{
  "d_shared_expert": 128,
  "router_score": "softmax",
  "routed_scale": 8.52,
  "init_std_router": 0.0256,
  "lr_router": 0.000804,
  "norm_eps": 1e-06,
  "tie_word_embeddings": false,
  "beta1": 0.9,
  "beta2": 0.98,
  "max_grad_norm": 1.0,
  "batch_tokens": [65536, 131072],
  "max_seq_len": 256,
  "train_tokens": 613300000
}
Below are experts of layer 9 (counted from 0) of a mixture-of-experts language model. Rows are named router (the router's row for the expert), down (a neuron's output weights, with its number) and show model dimensions 160-319. Each number is 500 + 40 x the weight over its row's rms, rounded and kept within 0 to 999. Numbers have three digits each.
After each expert's rows: "comes before" lists some tokens at least twice as common just after its tokens as in all text. This comes from a sample of Wikipedia text that the model never trained on. Tokens count by the router's weight.

# expert 14
router:485466476447482425444480581524433503489491445555503534466508569536429559473543463535544517570499489496546475467528565466446442501521400535563492456476564539489454494483469560445553471493598547529557480515515514481509556457402457508548498422480467478540551493414523489498461539521515555513471482499485499522557522451502553458486466580510485468528482524502475472494474576536544472519556485569506439448548542518438469455522474505530518447536496496432475466498468444524548506460524519
down0:459516449490524483529435528454459450534543449529449525507549457470497528550566526539480519535555485472483400442524515535424468487476492480546495481433473447548501486537557560473518554497529499510494490474443502565486563453424543488517589486508491444500597545549433521491441502517462508505544522511459531454512496493571549477497603501454475498474566593516499453506496548434488426515472481521486476539550502532469461532547549534529477473577445494442554513472471455479522447489476503
down1:520438509502510583499464454489518454578474478515434515463517545543492486444526497518472537464495510459529443481487479491540523457509522446544545516511498498550488492487415472440522443504440502468419510449577517551467515526510425492569568419485513488560495501477463533527567534550448448585545530524549466538441505536473415467452437585508474478547504531515588591531454499488460522497515550524480507543504531543447499428439421493486427518519490512518543504479559473484468439425510503
down2:583558467452520489515494450516455514560555496518516469465481500521515445486462490468595518475504499559533484462513445481510444502497486467480520548421561494534530469493446509482481470495464593506474544467495486542486487475557506511569480467476537559571434553515565522493498458531448488530481471547531503462460538508439495502550440553502467453565517507497525578475468537482511476528476534448464462503419576473464485509524444562470498578420488487490457477476476423503528525455447442
down3:545545523556535542536449478448488502567432463466454453452473492482469463549476518492429576481556474483499484533474415508530506411528495542549541533464506468519481523498474504493518507430498506558495449542469531452515469585508520495507451472542468486520494444503549542496499560537482519465574554469503546484437429435482436470471502576480472509499551423450476475528506569454509567441607531476465539548442490481538456481501494467508473579479477446450476538513488567520441543515519504
down4:490499497580433509526454518504488492564514468500470488493442472472535548467538593480457485465492535504448506428493466496476461519471528514531539470502510494500491510469537432439532513470542537530397523463477434404461547538480507440385495489523543573532546492511494458532504566470483483577498514519493429480524471497447488523476541481499475522471504495541451500491491463587496502454515459518465527506512532546467490522520553501452503510483469581528428517476450528570495479519487507
comes before: " ", "\n", " 0", " 4", " 6", " 5"

# expert 47
router:466489514454448444672456494515443457456461531621563555461538448504480508503493439534500445476537491488480493506525482426448566497494451501480543527437517473473542483453451529427571534486550528459554482493508500516494591525574528454485464532419544457579559488494456506459455562556454512515551525474470506463481549508545521520562506499502580528488496466552492482538564544476456447529544432480469470478550512529478517467491549538536506488498552485451477503561476542552480478536559458
down0:556491414505458543528505526407485449494527520551517491500514593537498559559509498516499548493479450501420587524541467465528559538505498460555415466476410531473517499482543485456465545551500484522554517486495511521489517517489457521500500514419481502426443476508517480459469545487546521462449529450549505479433477485485477508526532460485518512506491504512495500441475494452527509476508445465503466576472479488565567486555522466455518478479417496485541569473472448422502527482513501
down1:498464488555466471575471459547530619473518532446519494559432597509410505506540503511481479436555500528529473481597479497577478529487561442426503484502480574575457541563461492543482535492494546481505501526492481533431494531494508527483468467478536622459487502516535475475542527508541475570477447475506395535481470566466496531558479489480469423466530528466510506413474484502506473562516458477531518429474463506509451469497451527470542422498480495487567503506497471478543430498467488
down2:521487508487531526479516527465594531525593505502518531598507514475485548498551545408486495441475488522476488553498533541458501537410552465491503399533511527536447497587475558461481478531489568537497521436521509564514475520464543527543550506518484482444557442454512458513468449464552457465489437465525450545555521485521504521540519418442480425555476451460552481464456515536505463530519512475560494492521482530496497503515426565551467450535502544440496449460467485499544439456502456
down3:460506538479520507461560570554565562564489472491479512449467435504552507520449438496505502530549493460584497468527473513519509537439511541495496540508509544464485570456537475504524482455530442547490525510500565485508481473505408532475489420498529525573482565492520561439450429558506509530501518439444515485533476463525495548414498505548513512512480479492550439509595500505484461507618485494530501483562465511508556447529467564445427496487472549495500455548532501525465593518454475
down4:527456475585487634550507526520543527573425483518473491548441523470497501507458465420485527548487522522519509476455481529555506474509443478494526499531496514507506572526515461471498553478477606526488494499466518440493475495523473471486489502491446542509550497533544538491513514495457504508490488469512536522525463498453566459486477527443552518520572536574484510493539503504453546410506493472501567487424503474517483516503518541560481473587515532484516513489446482494557457512525517
comes before: "-", "|", "\n", "|---|---|---|", "=", "|---|---|---|---|"

# expert 72
router:448501484570423574479428514478421483526469518533513527485448441543500486449475439488446449571532559514500461468511521514486480450471450545535523515505545451505545509515525517479482439388515513491536480451510457454539499518427524483484464492476582549498476428522504443519478529485560501475445566547491505474500505450505548539555435477542575488528541444535491539509496580446514445511516459468512493531603526465490524539526542486523537514495451474483522471408491501502513466514497494
down0:512513543512535430494484494500498467538530606523470491577543503513519482542536564530463551464481576527459491549527414499456516462451494484576505417517510467510442491464533476487552457490530460474530539462423490456542510481492463468594436506507515514460446489492476512546504459423482527498527524504559582545580520438524517513459468494526549594531576455519481521504511509510513469428515505515433526575455483498529532444555490482466473477506506503517419447476424513509478486526500494
down1:520550557411485490501524505485484524499492476499440545488484491477500583541519451522445528475471416499456480524541515525457471475541473502513557550538548503546537485514523449514561516519441488550480494497494551513431459417539500455502501541511481508484450487516471583473453492584449530559488466451482504491478445451582501469510498448453425566495452508569516464518486481490551495515518486464378543505489442456466522530502532517530380550517539481544435598482451491581576527536442494
down2:464427547568453451520527476513494471518562455503507470514465478518504539553475465544530534475436537492504417513485480487501531455448474423524544419476518533538540469501415499533463493562476501455523439551513488494520511499555467556499531495444549544478479557472525516504507483465529472520539499499499458498434436532490555566568584459505450512472543561536502476419515469585497555468535553450487542449520553554566478574580537513416418454460500483531470500490529527491544511465513520
down3:463533423550492551513460466471500471518495466550516492498403512477445508428434461459393479537487512480582495441456534542494499486530526535520493542479527481452515530461542459531514502414444495471474443485561472526483536520464462468479483500542538439480542512508468573503489383462560460446507520492513525510498554491507589532471516570519497500554529484464549470460443526551558511513482512547444536473560507525523531522509551511537487514489522446567498477517529520470499475573472516
down4:505462456492555478531523598433503571545465476521557543513453633511521485511457523540501476466500509556571492504501516478520516544549518550523510461488544513531552506508432502499490535498461510471562533515492580487501510456499461472539491501510524482495483546449489418509563530514500477510468451459467539521468558504432502497508497450472528454437488477526506594542499545539505530534487459522483502479539469540521559559572481507518519487527488531575504572543512500448485551554438490
comes before: "|", " (0)", " /", "-", ";", " •"

# expert 85
router:478438530447496485504486498576489557569502488523529478457517583514441538492500529548423517498516473493489507505520525449481475498437485496517438435529529519515486505536462537507549528520524528517482511477548516567466604520420489485539529491443553483545493460465471548550522583436536497471441459547457506489577518457423459462505523520549464438438431510497528439492494541547530448553479431453576491521574541488466458475511493572537535443608513532450490516502535519479456512457472515
down0:526496549532510483509560480481503460514432484457509433506555469537481520528491551480500523582513484539561501501527449413484479517493406540470524506569529488458540430466473505510531500501528421444458573555489528511584421535491421580525529550488484467536510483440457525482554519464524515452513436537513486448506503538508528449519433492514479493521474487520481417507526596497530452498464525502502467470503558499473487535563517514498545494525496505469502513496512492531527469461544456
down1:507487487505542556525517411524540475561506521534551557532561461469511565487516490538506464550556549437439549457531461495555457530482567484461502495413502571530495462463487543445548472497519584458507569439528554521509483540496480442523524530534488521452507501522457472518491475490471572544459612507486478519463500499496467479485515513485523484509504461432535532479533520452502516427511459518501508564441518503537447428495501446462527497598518500489494529492513591454517503538464546
down2:454498488544514504457508515538498473574446585521543537444524557576551488526535530478456514532517514478536483436544550507518494473486581543534535475465479458467488469466460510495473480486607507469508480437502590514550549495471469522487507475476509527476507489446599505498496452511503570443472509453529526506517511482537453457503495523478539529488462426507489407485501483551567423473569434438462504536487492490481450501484464502514527580514448510516526434513471459485462565507538528
down3:511453422556429448529414460450553502601517449515459431505460414485519474468570456516465498505536510494455542557444474476458550531520503544510480502519438561597518534483526466408507498404492486460501473502482473471514455576487502453464426537538499523556481576472522534508570476523481455485493531480453482519507461543438480516469509579435548495474497542504524430509445486505457504491482461507544509475465464475457534461496453432520507513486515513519464515554570490565475487439551539
down4:509550504476447495495430412474491512502494484499472457541475469517522525455487467530488479509467486555506560514468504518470535466554523527453484470526453543570534471527433508620540467528489507480568475536446518578463487496502631530513517547423521545453468487519458521513476450442457474427548444554569475518475458527491448609532464487532478453494572565450514457476458550480504521574467531516422506489492450488563507524505518512474584475522474496468557523487555534548546555467572508
comes before: " ", "\n", "|", " W", " L", "–25"

# expert 36
router:542421534619467477448443542545462526539458501538481475479441579540494450525496504513528493546594540502515512483540549469503475532436566542527526514479586510479462457495547424472456494518546560481490525474495553470514564473493392532551568471456570475505532457450464465504475477467461509494461429533478465496519441489508548510468513562462528450467474580487533546426538483515528462492494518483478433532467555493517505535529431493496400489503460532524554521478515444530459489488522629
down0:482508552515533437531533561587542533447443474534609484530498459486451508547461522523478537499586582555558468425492529444552531479554438476504507518497502487413517526556556567508541529537477531515501591500565461491525490390473464465515493415535446489546589524482491498562489469584532486488458585539566532563487484534572528474467500464477512535582566499506540453439539491446556467555576509447550528487497494449517429502463535472489439509473550471530551503529485550505524493497394537
down1:529509591518471527522449470576474491459523403531434493451517486480473490569489462508444582514448442456507565490483478500528530519480439483545507468514541483460412500458507467493507533386600463553548474469537449556473594544482470516489478500489513449522415508420513537502551483563500536469413442504473498519556523463448535395512414528501498509474492476530483493521466508478508456465591533495468481539447493515529452520508473487517472533511573507489516487470465498456481471532518478
down2:531455470503607528444559504453482545542459553495510478494511506565402531522551476528482508558478467471507537468578499458454524482479493472494543515441531522483495477462401497461476461470563502518432532534519529491488467494510514441618495517432417438479483466484505453468547484424436518552452468535515480512564582531527498498539495457482557488461483510540552429474548544510548497520462460603544408511469490523468493597497497494502558484523511484576462507540589509480549493466442526
down3:487540503514473517486543510500485531604474556516508540497496518472471437421507520452586472540463440505498409490547486512428587462531479469520440511422522484495437599456515529486507487553505544478499483506522502454496494466570529533381475531453512502481517600594537493434544493469511439476531485488521459452500460436552495537480544479487524579547450491587425452485515525530569525492476447529454482477479421508436529537474512500458482537526490479538542484560471498584495516525517590
down4:506458513602553524441455539524492558497442499535527517527514514443417508460539561460479489548506558535493516487533542469483480472462519550401472518475512510478503451461506457546498529524507501470452526515518430445504451452470462507528460507479506507470473494559519480506550572544524480542395460477530492558618515460522539550542500466455493535465504486518505454543581465513521541498525472544530468550434506501530546587490462451485566503469501522554472571472529506471502528471398525
comes before: " |", " 0", " 1", " 2", " 3", " 4"

# expert 3
router:477441446507539460551464535511441446470516453498489515467476494529425523483463439448534535529428463502404514441479551447557519492521500509469424485502427454500497505508463529482495458479535501479490505490535520497512476488547537528454403511531446508523482543551514452525486546518501493536454500517482509501553514530493509545541484467502465553570508430485530458464560560508566445422501575547518475510508458554512491497503575496553508479428491447467429491489514533438419502508462409
down0:537483533537578448481539537430498532521471496471517471494565464497506455477450473508435445481510415535493447483566496515446515434457449501463522499534486442500539483462533495479538474458473570564414479471546490476494522475494512468479552459538517523486537552547479434441554462498533542428536484513587502557534538501505562496538515520450504470481526392564457446534497527506548520510524489554488515518452460552442472453482517478450426480511539548538507493513553413474536438427498468
down1:553473541489556535539469540525479488529475496532448447571461462501467462499518459521476463470489551466498496499520539465508501571495523491526524577453556504446466519446567488557487472486479425546514443494564498557471399480495532457426570492476412509481444499490516557569571471595464475465549542528513442506529583531491540504464514573424442526462569511528512487487448498455509535531554536456491570459453469498517501514473495566504479485508518498446490499537507565470506546478535492
down2:511482469551480413571490452509470473494426536487482539526546477518502469484591553541588458463478491444486479517476510538425526510527581476505503573519531496475539470425499513573506506452448514499581530516525484495531458506522512525456544485529428528451539479522492596563550539486483499442527531533513446535436509486496526561463517515424491509518453543507549549427475444464481576512499624464541405505449541455488529427483583480481493441492539544493442497469499547413517469518496548
down3:508485520539516490550576489531551545414467488512544575456529446519498439519476493509547561491500425500457502516443416460515509479485495472576493567471431556472519512546526506533443490528461523527540533608507431556493496566489482519537521506410506491552531521557515438537478497531533493499471437555442547537490447529504462534453539529462501483463454489554433491453505454469440505430498546586482550495541461559516541556451491505513565524508486591489515509519439507520532495556532477
down4:495520525461576424504509502474477454479465476510457497511501465563512500529453541522506542522549454539523509531505464521578501525467470540528595474493462531521549405503546518443507487444454484446528488495451500539503507489505484414491488529514438576535468404499537498512497513493475393476502444542443478500548463532460518480508466511525413465553582514511505519450482423452494420469571519527412423463405509413493582516490558453530522434513540533537448523489466453508449482467514490
comes before: ":", "=", "-", " by:", "s:", "idae"